{
  "router_score": "softmax",
  "routed_scale": 4.0,
  "balance_loss": 0.00447,
  "lr_router": 0.000437,
  "norm_eps": 1e-05,
  "tie_embeddings": false,
  "optimizer": "adamw"
}
Below are experts of layer 8 (counted from 0) of a mixture-of-experts language model. Rows are named router (the router's row for the expert), up (a neuron's input weights, with its number) and show model dimensions 0-191. Each number is 50 + 10 x the weight over its row's rms, rounded and kept within 0 to 99.
After each expert's rows: "gets" lists some tokens that make up at least twice as much of what it gets as of all text. This comes from a sample of Wikipedia text that the model never trained on. Tokens count by the router's weight.

# expert 0
router:51 36 47 41 43 40 58 37 47 47 53 62 57 53 46 38 50 49 67 40 33 48 37 60 55 80 59 44 51 39 45 51 48 58 27 51 51 38 38 39 59 36 41 38 50 47 51 53 26 47 61 58 46 35 36 39 47 49 60 45 46 43 47 56 45 31 47 64 57 43 50 68 52 50 61 44 54 42 28 59 59 42 50 53 51 27 50 67 38 33 42 53 42 47 56 63 43 40 61 39 52 59 49 65 52 53 44 54 54 67 61 40 50 52 39 42 65 71 47 55 54 41 42 50 54 68 44 60 26 35 56 42 69 42 53 60 59 43 39 60 57 50 75 63 40 44 50 41 58 36 49 60 49 44 44 47 34 50 52 44 49 52 34 44 42 40 49 56 67 49 44 49 70 44 40 64 63 57 46 56 57 55 47 51 55 39 31 42 67 49 52 53
up2:49 33 46 39 36 38 29 56 46 51 48 46 51 45 34 50 47 58 51 52 45 65 70 42 51 41 45 29 50 36 58 48 59 35 30 56 63 44 48 53 44 62 59 54 41 44 41 51 59 39 44 37 69 58 64 44 51 48 57 56 34 55 53 49 45 73 33 44 48 54 56 53 39 68 48 45 48 35 51 55 58 49 43 43 46 45 65 65 39 44 63 57 65 43 60 60 59 47 56 61 46 45 56 64 46 57 43 41 60 20 66 51 61 47 47 61 29 41 60 45 45 37 41 61 43 53 50 48 65 56 49 46 31 62 43 59 53 56 54 46 52 56 56 42 40 48 40 39 70 49 60 47 45 27 57 56 46 54 35 74 40 52 48 66 68 35 44 35 50 48 51 73 33 48 45 52 47 53 61 46 41 42 57 66 44 62 43 56 40 60 40 64
up3:66 46 43 55 56 46 53 64 49 46 60 39 58 42 52 29 30 45 67 57 61 41 53 59 55 50 62 51 48 53 44 59 46 50 38 46 54 51 66 61 51 37 41 39 42 46 33 51 58 56 49 50 54 55 44 50 44 51 49 53 64 38 45 57 27 49 36 51 52 44 34 65 48 53 54 41 48 61 41 58 70 31 45 63 49 56 54 39 47 50 34 60 47 33 60 48 45 57 48 59 50 69 34 48 36 63 48 43 56 37 52 50 39 38 46 58 59 70 37 46 88 49 75 44 47 57 48 37 40 49 56 39 53 48 64 63 34 24 25 57 52 40 55 45 34 44 56 35 46 41 49 61 36 49 50 51 35 46 65 42 46 33 38 59 56 48 44 49 63 55 37 44 44 54 41 59 45 67 40 36 60 40 41 64 60 48 41 47 50 42 49 28
up4:64 56 62 35 31 58 48 51 55 40 44 42 41 43 25 54 37 55 57 29 61 37 49 47 48 29 50 38 30 42 54 63 50 48 33 55 54 58 35 51 57 47 30 47 52 56 53 75 38 29 61 43 59 24 52 37 49 56 44 54 67 24 45 44 50 41 50 42 50 51 51 48 56 55 70 35 57 39 56 50 51 49 36 46 47 70 65 66 54 55 62 66 55 74 54 42 28 49 57 38 54 42 49 48 45 44 52 57 40 39 45 48 44 67 54 54 45 70 65 66 52 39 54 52 49 60 46 46 50 37 49 56 41 56 48 45 37 69 45 44 48 32 41 40 64 73 50 42 44 45 55 46 54 55 55 48 51 61 39 70 54 47 46 53 61 67 64 57 50 55 59 41 44 54 37 47 55 62 68 45 70 69 38 66 46 50 44 45 63 41 69 48
up5:64 63 45 55 53 42 55 67 44 46 56 80 47 69 47 37 45 73 49 58 47 60 52 64 57 51 64 49 37 55 47 51 48 52 56 50 47 46 42 50 49 61 45 41 57 65 52 62 46 69 42 53 52 43 53 62 53 48 60 63 57 58 52 45 60 42 33 77 41 48 49 42 59 51 29 65 58 58 49 78 47 40 35 63 53 48 57 41 49 34 44 70 57 47 44 44 51 54 41 36 53 62 52 54 62 55 49 31 59 45 36 51 62 49 47 56 57 63 50 50 46 23 48 45 44 76 50 37 59 45 49 55 57 34 52 39 35 38 56 52 42 49 31 64 50 54 52 41 41 48 43 47 46 45 44 60 63 58 72 46 65 43 43 74 41 48 57 59 46 64 49 40 48 47 45 37 64 37 46 41 44 40 70 51 88 50 40 37 64 47 57 53
up6:44 42 53 42 34 45 73 61 52 40 47 26 48 40 38 65 39 53 48 51 48 53 57 48 54 46 54 60 43 40 41 53 49 41 50 49 56 52 58 48 53 42 44 61 52 39 47 35 58 40 44 76 58 61 46 58 44 51 57 44 65 53 54 50 59 52 46 54 46 48 45 47 69 54 56 38 64 37 46 55 51 33 48 48 53 54 36 37 55 32 36 50 36 52 66 46 49 71 67 36 43 34 44 53 31 57 60 46 74 42 62 56 52 54 50 56 46 56 71 51 51 61 52 53 53 66 70 41 54 55 51 68 57 55 60 37 49 52 49 49 62 25 41 48 67 65 54 52 60 50 50 45 39 62 53 53 25 49 45 67 61 42 47 50 54 52 45 45 52 61 51 55 45 43 47 58 63 42 56 53 40 53 56 58 46 38 61 66 52 58 47 51
gets: "\n", "==", " ==", "===", " =", " ==="

# expert 32
router:48 42 37 46 45 35 46 46 56 59 62 45 54 63 38 45 38 34 51 53 49 52 47 57 68 64 60 46 26 44 46 47 30 57 40 51 62 59 53 43 40 48 48 55 50 45 55 46 60 47 58 43 61 56 36 40 49 46 46 56 69 32 60 51 39 50 43 64 57 37 31 41 68 56 58 47 66 37 37 47 56 48 51 54 44 35 51 57 39 38 45 53 53 36 71 58 60 41 65 37 47 54 32 54 29 68 70 48 50 46 61 61 38 32 41 50 47 62 45 35 51 54 44 32 46 59 60 61 33 42 50 43 54 43 52 53 41 41 51 48 55 38 61 50 44 44 56 53 68 40 55 59 55 46 35 40 43 58 54 35 54 35 53 56 50 43 53 39 51 51 42 40 67 49 34 62 52 42 53 37 58 54 40 49 59 39 44 42 78 28 30 43
up0:52 35 63 41 60 44 39 29 41 43 58 54 54 44 66 55 43 46 61 50 49 56 48 55 57 58 48 39 51 46 61 49 26 40 35 49 70 35 43 57 58 53 64 43 58 60 45 62 55 52 52 54 55 50 48 51 63 45 52 59 52 49 55 43 44 64 41 59 61 42 32 56 55 46 61 60 50 25 50 43 52 47 36 50 50 63 60 61 43 46 53 43 29 50 55 33 43 50 46 62 37 53 50 38 34 53 41 56 42 55 47 62 48 61 55 41 51 48 40 57 48 56 52 43 49 46 36 46 59 59 65 57 44 55 60 73 58 55 44 64 62 35 64 49 44 41 47 58 64 45 43 48 47 25 32 63 46 62 32 47 52 48 57 53 57 34 52 44 56 46 40 52 55 54 47 69 53 57 48 52 56 61 41 53 47 45 58 41 52 48 58 51
up1:46 58 59 33 50 61 41 49 44 44 67 58 38 39 56 55 58 69 43 48 32 38 60 38 32 46 34 45 52 59 45 42 64 53 50 36 62 63 32 54 51 47 40 57 30 63 42 75 50 74 54 54 37 48 42 67 49 59 45 54 26 73 53 46 58 54 53 63 52 64 66 60 26 40 51 46 54 56 52 48 41 42 58 45 63 63 59 46 56 58 57 38 33 46 56 35 51 67 32 53 35 49 59 57 47 51 66 36 52 42 44 26 37 56 50 40 30 48 53 51 50 54 52 37 47 69 63 52 39 51 52 56 49 50 65 38 58 50 62 49 63 61 55 40 50 61 36 56 54 46 57 63 37 65 65 68 55 30 37 53 61 62 63 48 42 45 36 46 42 47 59 63 40 51 47 48 35 47 52 67 35 49 59 56 39 50 45 45 49 66 60 66
up2:47 38 53 69 42 63 45 61 61 59 42 52 41 54 67 53 51 41 57 50 56 49 44 55 56 57 56 50 30 54 37 54 51 53 67 52 45 44 49 64 56 51 59 52 36 56 48 49 46 36 53 57 36 63 65 48 72 33 53 50 48 69 51 57 44 35 51 53 37 63 49 60 52 62 55 54 58 39 54 42 66 62 47 67 52 67 58 44 50 42 34 81 46 42 57 47 55 53 51 42 52 55 63 48 39 53 36 70 48 55 41 45 52 60 49 63 38 34 44 56 52 50 37 34 54 63 50 51 62 59 70 36 50 16 61 66 48 63 45 72 64 55 52 52 48 33 47 45 69 43 67 63 58 59 65 47 39 55 49 33 63 30 48 58 49 51 54 32 51 74 58 49 59 61 48 38 51 39 34 49 53 59 55 52 34 46 40 47 51 43 42 55
up3:47 60 44 65 48 56 47 54 43 42 50 64 50 56 45 51 52 54 62 34 57 59 38 56 58 48 71 48 54 49 52 39 50 63 43 55 38 42 55 54 52 48 64 51 54 51 58 59 35 63 34 36 56 32 40 52 47 34 45 43 64 48 57 56 55 38 45 47 59 64 38 48 61 57 57 63 44 43 34 50 48 52 45 67 37 53 71 59 35 69 39 43 60 51 53 45 42 45 42 60 43 61 59 60 41 54 43 45 44 49 55 55 52 69 46 62 43 51 55 55 58 55 55 42 63 47 50 50 52 25 28 33 42 38 41 45 48 57 44 69 58 48 56 46 46 55 54 75 49 40 60 41 49 54 47 59 46 49 61 44 44 46 56 53 56 49 46 40 38 44 54 44 41 46 41 54 51 46 52 59 51 47 27 48 40 52 44 54 50 43 68 51
up4:56 45 49 42 42 51 52 52 62 45 70 48 44 54 48 37 44 40 60 44 48 53 48 47 60 54 66 48 48 31 57 47 64 61 41 45 50 60 61 52 42 36 42 46 72 40 69 50 37 70 47 65 40 51 61 42 61 31 52 50 38 60 47 45 58 69 46 35 80 58 49 54 68 51 47 58 37 59 68 49 42 49 57 35 46 50 56 42 54 46 53 42 52 53 54 53 44 51 26 50 41 68 39 37 43 48 44 34 51 46 54 56 31 56 55 51 52 34 52 33 45 52 24 57 50 39 51 40 50 46 56 51 47 57 54 51 50 61 57 49 41 49 43 44 60 48 61 52 52 46 43 62 51 47 49 64 31 39 50 69 43 64 43 45 39 39 56 72 42 34 49 38 43 47 27 57 31 51 49 66 39 34 60 43 22 57 53 58 38 54 50 58
gets: " a", " an", " one", " first", " A", " American"

# expert 42
router:46 48 48 41 39 42 59 50 72 51 40 60 58 45 48 49 52 48 56 39 45 63 47 39 52 63 57 44 45 50 34 31 47 43 31 50 49 48 40 38 18 30 55 51 51 56 49 62 30 42 54 45 60 38 48 47 57 43 46 51 68 49 55 51 47 27 45 59 53 63 50 49 45 52 66 56 71 50 42 55 60 51 44 54 35 55 49 56 46 51 50 66 40 34 60 43 38 52 53 37 37 70 43 55 62 39 45 55 46 61 61 54 60 37 48 37 66 59 50 22 50 56 38 36 74 57 42 44 41 44 52 39 71 40 62 61 48 42 58 49 51 48 55 44 48 64 57 39 54 41 64 55 51 39 43 52 41 62 49 52 43 67 42 41 44 48 50 33 45 56 39 44 56 70 50 45 58 63 53 49 61 27 46 60 49 49 57 36 57 46 36 33
up0:71 68 46 54 54 53 48 52 51 38 48 62 68 59 58 46 54 46 60 49 42 35 41 39 60 43 53 64 50 64 45 52 52 50 46 63 33 36 43 32 46 53 60 36 53 48 50 50 45 56 47 47 45 49 43 66 52 57 56 40 52 32 69 45 40 54 45 61 50 44 47 47 49 46 58 55 69 55 60 29 59 60 48 61 36 45 36 39 29 68 55 30 45 43 43 56 77 54 39 48 51 40 56 72 53 52 60 47 45 41 35 46 53 55 41 52 57 42 38 48 59 38 44 53 71 65 50 58 26 38 51 63 70 29 52 41 79 38 44 57 59 57 59 40 55 39 50 62 55 42 53 55 52 37 50 44 59 54 53 45 54 33 36 38 45 45 69 48 53 68 55 50 54 43 56 48 52 43 51 49 34 49 58 58 47 44 44 54 49 61 27 65
up1:53 57 47 58 35 48 69 39 61 36 44 55 40 37 41 41 42 45 43 38 56 55 20 59 41 43 55 43 31 31 60 55 59 70 37 55 30 44 43 47 45 56 36 58 58 45 53 47 46 58 51 49 67 36 61 58 53 54 49 53 44 43 53 53 55 61 51 57 51 44 57 33 48 62 50 40 41 40 39 63 76 44 53 58 52 60 60 53 47 64 49 70 46 50 55 54 45 53 50 58 66 41 51 61 57 48 53 62 33 63 48 47 58 47 41 60 38 64 55 51 45 49 31 33 38 52 61 45 49 49 43 64 54 40 53 59 36 52 54 53 44 37 51 55 26 42 62 41 45 47 68 54 58 42 33 54 42 48 44 47 53 51 34 59 51 58 66 67 58 54 41 41 51 60 38 49 44 52 40 29 49 49 45 47 54 55 50 60 44 47 46 33
up2:55 44 41 47 53 46 56 56 40 49 56 39 51 54 39 59 42 46 44 47 49 47 40 52 58 52 54 36 37 53 56 64 51 45 39 57 64 56 42 48 43 57 37 57 56 43 59 51 45 57 61 33 54 48 53 63 63 50 44 59 55 38 38 45 63 35 53 62 40 61 62 46 45 65 52 45 38 50 32 40 56 56 49 48 39 32 36 67 40 45 52 38 52 32 42 49 55 49 60 26 30 44 43 32 44 58 28 49 55 42 60 46 53 55 63 57 50 49 41 28 40 38 86 55 46 43 42 38 64 48 31 52 74 51 61 40 44 55 42 53 51 67 61 62 57 48 45 48 62 30 54 49 42 43 59 41 56 33 39 49 54 56 42 64 59 29 54 49 52 54 46 31 47 34 50 49 57 45 34 37 40 61 55 43 35 50 53 41 46 59 41 38
up3:54 50 24 52 68 47 54 45 63 35 57 42 55 45 56 52 46 31 50 70 49 59 44 63 57 62 36 49 41 55 38 39 59 49 40 49 54 31 41 54 40 43 62 53 54 51 72 45 55 60 39 43 66 61 53 60 47 49 67 36 53 61 55 63 46 53 51 47 43 60 56 34 69 40 48 40 50 39 53 47 65 56 49 36 71 25 63 42 48 38 44 59 56 55 44 57 56 39 43 64 41 49 49 40 34 49 44 42 55 35 47 49 47 45 50 40 53 45 66 60 48 57 55 60 45 57 50 50 50 46 35 59 53 53 42 57 54 53 57 69 45 44 49 46 52 34 60 55 50 61 64 65 59 53 49 63 54 56 61 32 57 61 41 69 37 38 51 43 25 37 47 37 58 59 45 54 62 53 51 63 49 31 52 60 29 58 45 55 54 48 65 55
up4:64 30 49 57 38 58 45 62 17 40 51 61 41 56 52 47 52 52 57 57 39 40 55 58 81 45 50 50 48 42 59 41 42 56 52 43 59 53 34 54 57 43 49 24 44 54 75 59 44 49 55 47 53 53 47 51 66 60 41 49 28 61 56 44 34 54 51 58 31 45 45 41 59 46 44 54 43 29 24 50 54 36 51 61 42 60 60 49 46 67 18 54 46 46 64 61 55 40 33 48 47 34 41 53 56 65 58 55 48 64 51 44 36 49 53 55 53 41 59 62 50 55 44 51 53 64 37 60 51 45 49 49 24 48 61 49 44 58 36 59 65 43 65 58 41 55 57 41 67 55 57 59 51 64 49 44 62 51 42 34 61 45 52 52 64 40 51 56 55 46 55 52 70 49 52 43 61 47 45 45 63 59 59 46 34 46 65 23 50 47 45 42
gets: ".", ")", ").", " ==", " population", "=="

# expert 5
router:68 36 46 43 48 40 41 37 48 57 50 51 51 46 50 55 52 33 53 53 49 34 46 64 47 62 65 41 38 34 46 39 34 59 30 40 56 56 27 38 19 42 29 46 39 40 60 61 41 54 57 52 65 35 57 46 53 42 42 48 60 46 61 50 47 50 41 42 53 50 52 37 67 53 54 39 63 37 45 45 72 57 29 54 49 42 48 62 48 47 50 48 35 51 65 54 48 53 61 14 57 51 38 59 51 53 29 51 48 50 59 46 40 54 36 56 53 68 55 40 64 55 53 58 63 46 33 50 54 50 58 52 59 55 59 57 45 51 41 53 55 52 47 55 38 54 48 39 54 43 56 60 57 57 56 58 36 45 44 31 54 40 52 62 53 32 76 57 48 46 50 38 57 61 42 57 73 54 49 52 48 43 67 57 49 44 61 42 76 46 58 42
up2:60 43 58 37 52 32 65 48 58 61 61 43 45 38 59 52 27 50 46 56 48 35 54 50 37 50 70 43 37 33 51 53 31 35 37 37 49 50 41 43 40 52 32 42 62 44 40 67 62 54 37 41 43 48 53 55 37 60 56 43 55 51 45 59 39 59 51 46 53 71 47 59 47 50 58 58 69 49 18 54 49 50 67 56 42 62 49 59 63 44 43 47 47 39 48 62 46 43 62 50 35 45 25 55 44 50 60 56 39 66 51 62 46 44 35 62 50 43 67 51 40 44 53 43 54 57 65 52 53 50 50 37 76 51 53 53 59 55 58 37 54 41 56 43 34 42 44 44 58 62 51 53 46 52 45 38 50 45 54 41 37 81 54 39 54 39 60 46 54 48 58 60 50 49 65 32 51 51 56 48 56 41 43 35 38 48 49 67 37 67 49 52
up3:62 50 45 53 57 52 51 58 49 60 53 62 35 57 40 59 61 59 57 35 47 44 42 34 54 58 61 60 66 53 36 47 53 51 43 62 55 57 63 47 36 43 54 44 44 48 37 50 65 37 48 35 53 31 37 58 55 49 53 37 51 41 43 52 37 45 50 51 59 45 49 59 69 65 42 66 70 43 40 51 37 44 65 67 42 53 59 47 46 50 42 43 47 53 58 51 47 51 55 43 58 51 45 55 69 73 61 57 61 55 47 44 50 50 43 42 50 50 44 58 60 52 49 50 69 36 35 67 52 28 44 58 50 54 25 43 52 53 56 46 68 49 62 56 58 79 33 54 51 45 57 42 42 57 49 79 54 53 69 39 45 58 52 58 47 17 53 60 47 56 48 49 62 56 57 36 58 43 43 44 40 60 24 51 48 37 52 47 52 72 46 35
up4:56 60 56 50 42 51 42 52 57 29 38 57 39 45 57 37 49 42 42 47 45 53 52 50 66 68 62 66 41 53 51 48 47 35 38 34 68 43 22 36 34 40 40 50 44 48 64 55 52 67 53 59 38 48 60 63 55 49 41 51 52 65 40 46 46 47 52 34 38 35 40 41 52 37 58 49 46 45 44 64 64 52 54 42 56 55 52 42 51 47 60 48 50 49 66 36 34 53 39 26 46 62 27 56 38 45 53 63 54 55 53 34 27 65 69 52 50 65 40 60 51 51 52 51 58 46 47 44 44 36 54 48 58 55 43 47 41 45 49 39 56 59 50 53 66 41 71 51 66 51 69 70 64 55 40 66 54 48 42 47 48 49 66 51 53 37 67 40 62 37 51 44 39 60 45 47 42 50 47 47 53 66 54 48 44 49 62 51 57 76 36 52
up5:65 59 57 50 53 53 58 45 39 46 50 67 57 31 57 42 51 47 71 50 45 26 49 43 45 60 58 66 25 43 33 49 60 71 23 68 68 43 33 46 40 49 41 38 46 42 60 45 49 61 47 46 60 59 36 62 56 41 43 49 46 42 55 51 60 57 44 52 65 51 70 52 58 47 49 46 62 55 37 52 63 51 33 51 45 38 48 61 46 37 50 62 49 52 59 53 59 59 53 35 49 43 50 33 63 64 50 26 42 50 58 50 41 52 48 59 60 45 35 57 46 47 58 44 61 53 43 40 55 40 58 45 43 53 44 43 57 62 31 56 49 45 40 63 29 63 53 48 62 55 52 39 72 49 56 63 37 38 45 49 50 36 54 68 52 37 55 44 54 59 33 45 68 55 42 55 63 48 45 35 48 39 47 37 65 58 26 38 40 41 51 55
up6:37 45 54 34 32 42 59 48 61 55 69 47 69 34 54 37 27 44 60 50 64 48 62 41 74 47 67 41 57 55 42 42 48 48 38 53 54 47 60 40 43 59 50 43 48 43 39 74 38 55 44 55 56 59 44 45 52 48 52 41 37 56 51 55 37 50 42 62 72 38 35 50 38 62 65 51 55 47 57 42 35 25 38 62 45 39 53 50 44 29 34 75 59 51 56 47 42 50 49 49 37 64 64 61 36 52 49 40 51 41 48 45 34 30 49 54 40 37 48 55 58 36 42 46 56 68 50 49 56 46 44 53 52 43 58 41 57 49 38 52 47 46 36 47 52 57 59 42 42 34 57 61 40 39 45 49 38 51 49 43 30 58 35 55 49 33 55 43 49 45 47 56 37 52 36 54 55 53 16 40 44 33 36 50 52 60 52 47 39 60 45 23
gets: "\n", "|", ":", " Born", "|---|", " 1"

# expert 19
router:60 44 45 51 40 35 56 53 49 50 66 52 46 54 31 43 47 31 48 58 42 48 36 50 61 70 55 39 38 47 67 55 51 42 47 52 59 60 53 27 49 40 41 46 51 35 44 47 39 60 51 51 65 36 42 36 63 32 42 29 54 43 55 69 41 50 47 64 63 37 64 58 63 62 60 42 73 53 48 41 53 44 49 58 34 42 64 61 48 57 45 42 41 24 59 59 60 41 66 41 43 71 30 58 44 61 44 37 53 58 64 45 43 46 47 45 69 63 64 38 61 45 43 47 53 78 51 55 33 54 51 45 65 49 51 51 47 38 63 63 52 51 57 63 51 54 53 49 56 38 44 57 37 43 41 41 43 53 55 49 47 41 50 67 34 37 54 35 58 44 31 54 51 63 52 55 51 58 38 49 57 40 35 50 55 38 47 32 77 55 55 59
up0:42 58 63 54 51 46 35 49 24 39 38 56 55 52 41 46 41 42 58 50 50 57 56 47 56 49 59 58 45 58 57 52 57 52 52 53 63 43 62 61 52 43 42 45 60 46 50 64 33 60 40 38 55 43 64 52 48 61 39 61 52 49 51 58 45 42 40 63 66 55 72 45 59 45 47 55 58 55 42 44 53 32 46 74 29 48 49 67 23 46 47 73 51 45 47 62 45 32 63 49 40 52 51 64 66 36 44 47 45 55 45 57 50 43 42 56 61 46 56 59 45 61 31 65 56 47 47 27 48 50 46 52 48 47 50 67 28 35 60 42 55 48 54 49 55 51 28 41 51 45 59 51 46 59 34 52 46 46 54 66 54 39 51 55 40 38 25 57 67 34 40 53 42 73 52 40 22 25 37 52 55 43 53 61 55 52 40 37 47 45 68 55
up1:53 54 49 61 55 51 68 49 69 36 55 52 46 33 44 42 43 53 39 35 48 59 56 50 41 46 61 55 63 49 60 63 50 55 45 51 57 63 51 40 41 56 45 63 56 48 46 44 47 52 38 52 42 54 47 64 46 55 36 41 53 47 63 62 52 12 40 45 64 31 56 44 67 47 58 41 46 60 48 43 41 33 56 47 49 51 45 44 40 49 29 68 29 30 51 62 54 51 39 60 31 44 35 36 46 42 44 43 63 62 58 41 46 49 35 48 50 53 54 40 52 44 40 49 57 64 70 41 53 51 50 64 68 60 62 68 37 46 59 38 56 41 32 56 44 56 50 40 50 53 46 58 55 48 54 37 32 70 34 52 27 52 44 48 44 48 53 52 64 39 40 54 47 54 49 60 59 40 53 54 69 50 60 52 42 44 46 46 42 56 51 43
up2:47 58 49 52 66 48 70 62 44 52 46 47 43 47 48 47 55 64 62 57 47 64 26 58 39 60 50 48 39 63 55 53 62 53 57 58 34 50 41 49 42 62 54 46 45 43 50 53 35 24 62 49 62 43 54 44 61 45 35 61 34 56 59 51 56 48 51 69 50 53 59 48 40 40 31 33 58 51 52 74 39 55 33 43 53 50 33 64 60 48 40 53 54 57 55 63 58 44 49 55 52 43 65 41 77 44 53 44 44 48 53 45 46 48 54 46 41 49 58 51 41 51 46 55 54 56 46 37 49 55 48 53 53 52 49 64 41 57 33 71 34 58 55 72 60 46 49 45 26 47 44 48 44 52 48 66 39 42 43 60 60 56 35 27 50 57 42 35 46 60 60 57 44 49 40 48 52 61 23 46 49 46 59 49 48 55 47 62 66 46 44 59
up3:43 43 51 39 46 45 68 43 54 57 39 36 59 53 51 52 34 44 61 46 75 50 43 54 54 59 60 49 43 58 55 49 48 66 43 48 60 59 38 46 52 42 49 38 41 36 55 51 37 54 51 61 49 37 41 38 48 61 47 44 59 53 46 55 45 58 60 59 50 52 26 58 56 46 59 53 59 43 63 61 36 35 44 60 46 48 41 53 34 36 43 44 55 37 62 52 39 43 43 45 40 63 49 55 46 54 57 47 78 68 62 43 44 54 44 34 57 60 57 48 68 27 49 39 71 48 58 44 54 35 47 42 42 55 61 52 47 38 16 65 69 43 63 57 43 45 73 50 55 51 52 60 47 26 46 42 36 46 51 45 51 39 34 51 38 38 56 53 59 43 42 38 49 62 48 66 61 53 53 53 71 61 49 41 49 44 42 50 54 35 55 42
up4:54 35 57 64 39 46 32 47 43 56 53 52 45 48 57 37 47 54 54 57 40 37 51 53 58 48 59 61 35 52 42 54 42 52 45 56 48 51 43 48 58 54 43 39 43 45 54 51 45 39 48 43 49 41 27 45 74 63 47 57 54 37 41 26 54 55 42 35 57 44 48 40 59 50 53 50 51 38 50 55 69 33 35 30 47 41 43 49 60 57 43 64 52 53 46 66 54 80 34 32 47 46 50 42 55 48 55 58 41 55 60 45 60 67 44 59 41 48 56 51 50 31 48 54 34 67 42 51 60 32 59 41 36 41 57 56 48 48 34 47 51 53 50 52 44 47 54 50 81 31 48 47 41 49 40 49 60 51 29 27 56 49 55 43 53 51 38 30 74 47 38 35 59 55 33 41 61 69 73 52 49 43 51 56 50 62 73 38 57 32 34 41
gets: " his", "-", " her", "s", "i", " Democratic"

# expert 25
router:58 49 32 42 43 45 51 52 48 36 43 59 54 52 41 41 48 53 51 42 54 38 28 51 49 63 49 52 46 48 66 35 30 56 67 43 36 53 37 54 43 34 43 38 56 39 52 59 38 41 47 61 74 37 48 33 43 48 58 45 53 51 58 53 31 38 36 59 57 53 46 49 47 59 52 33 49 39 51 63 55 27 51 48 38 70 44 49 50 36 50 50 51 51 56 59 67 41 58 39 52 60 40 62 43 53 34 36 55 44 52 70 33 55 38 56 68 54 29 27 57 43 41 44 52 54 32 52 48 32 52 52 52 53 52 73 45 44 46 65 59 54 57 54 50 47 62 37 63 52 61 72 61 57 42 45 38 51 46 42 51 44 38 60 44 38 62 45 48 48 46 40 57 60 47 56 48 69 51 36 63 36 55 58 50 45 57 46 72 40 58 38
up2:65 48 39 47 39 61 45 37 54 52 49 67 47 36 41 39 46 58 61 24 42 58 66 53 49 57 68 53 55 54 49 48 39 40 38 60 49 69 45 35 37 50 46 72 50 60 34 55 62 65 45 45 55 35 38 52 49 55 74 41 57 45 52 46 47 39 49 36 44 29 37 39 63 40 65 41 50 50 30 42 76 48 53 45 33 43 59 56 42 54 52 64 51 48 59 48 46 27 56 48 51 39 55 29 44 55 49 45 58 44 44 48 40 55 35 28 21 60 47 64 46 59 52 52 39 47 53 41 42 59 62 36 41 52 37 38 44 66 52 56 49 51 56 40 38 59 48 52 42 51 49 53 55 48 40 55 71 50 55 48 31 58 41 39 49 56 48 53 47 32 51 47 54 63 45 62 70 69 60 54 52 55 67 61 45 51 49 53 64 39 50 53
up3:38 64 49 50 50 54 63 47 43 30 53 50 45 50 50 47 54 41 67 32 51 50 62 48 44 57 53 63 47 37 44 50 29 55 54 61 53 40 47 48 59 44 30 48 42 36 46 47 57 78 57 63 43 31 47 49 66 49 70 80 35 28 52 49 42 57 49 48 48 70 30 44 51 58 58 47 37 52 38 57 49 55 48 61 61 60 54 39 46 43 55 42 63 41 44 54 63 51 85 49 42 47 52 66 39 53 42 47 30 63 61 43 51 36 41 44 58 48 61 43 48 31 55 38 49 56 43 61 50 54 57 53 71 45 43 30 49 52 39 55 51 65 62 55 64 51 42 56 40 42 49 55 61 49 46 49 40 49 49 53 49 35 56 37 50 53 42 45 47 40 56 62 60 49 43 64 51 56 63 40 38 41 34 51 43 48 42 31 40 37 49 54
up4:55 47 38 35 51 56 40 55 56 68 40 33 49 52 53 53 54 42 59 39 45 39 64 39 74 59 51 53 32 26 56 57 63 49 55 43 39 58 38 59 42 39 49 55 50 43 16 45 44 54 63 44 45 52 50 43 64 59 40 51 57 62 50 63 38 61 48 44 47 57 39 57 70 56 57 60 56 48 53 70 51 47 50 57 46 37 48 69 43 53 55 59 39 36 48 51 43 41 36 52 49 55 44 53 52 53 38 69 56 46 57 65 54 64 47 44 45 57 34 36 53 70 45 51 67 46 57 40 42 40 60 41 42 42 55 34 55 41 68 36 63 51 58 63 68 43 31 62 51 33 54 46 51 49 52 58 48 48 37 73 49 40 39 52 56 51 40 43 51 48 49 59 43 55 35 45 36 36 46 40 36 53 51 49 48 44 58 48 51 56 58 44
up5:56 41 40 48 44 46 70 35 58 56 52 47 38 39 55 42 45 59 52 53 40 40 41 50 37 50 67 60 57 52 37 51 46 37 53 45 63 56 24 35 59 68 41 54 55 42 61 43 45 50 47 39 45 42 60 58 66 50 67 50 42 51 57 74 47 37 51 38 33 36 50 58 50 60 77 44 67 49 48 53 36 45 61 68 64 55 40 44 38 48 41 19 52 41 63 66 40 52 45 44 48 60 60 64 55 59 49 47 64 49 35 47 48 75 64 34 42 47 34 62 61 51 58 50 68 46 51 47 52 43 59 56 56 59 53 43 63 46 45 52 57 50 52 44 57 28 38 71 51 62 46 58 61 56 61 43 44 51 46 49 57 49 40 53 63 58 69 51 46 58 38 43 49 55 45 70 51 48 51 59 44 39 61 51 53 36 35 41 46 62 55 60
up6:68 57 55 55 61 49 62 53 45 48 47 53 36 61 38 58 42 64 47 38 48 69 53 55 37 51 44 50 49 33 55 64 44 57 44 53 75 59 50 47 52 56 45 42 51 50 57 46 59 46 84 27 48 31 36 37 63 56 55 49 55 30 52 41 46 50 54 48 54 65 54 62 58 55 43 51 56 63 34 41 60 53 56 66 51 54 40 60 49 51 47 60 49 37 59 48 36 53 60 51 46 38 47 44 60 51 47 32 41 57 49 44 59 62 49 44 55 54 44 38 51 55 58 56 35 41 47 52 55 53 37 42 48 62 45 31 54 42 52 57 50 38 47 50 56 38 62 48 38 50 47 59 29 47 56 38 65 60 49 68 45 45 36 52 49 60 59 58 60 53 31 67 27 54 46 41 44 77 50 29 39 43 52 66 68 44 59 43 60 53 33 42
gets: "-", "==", ".", "===", "|", "="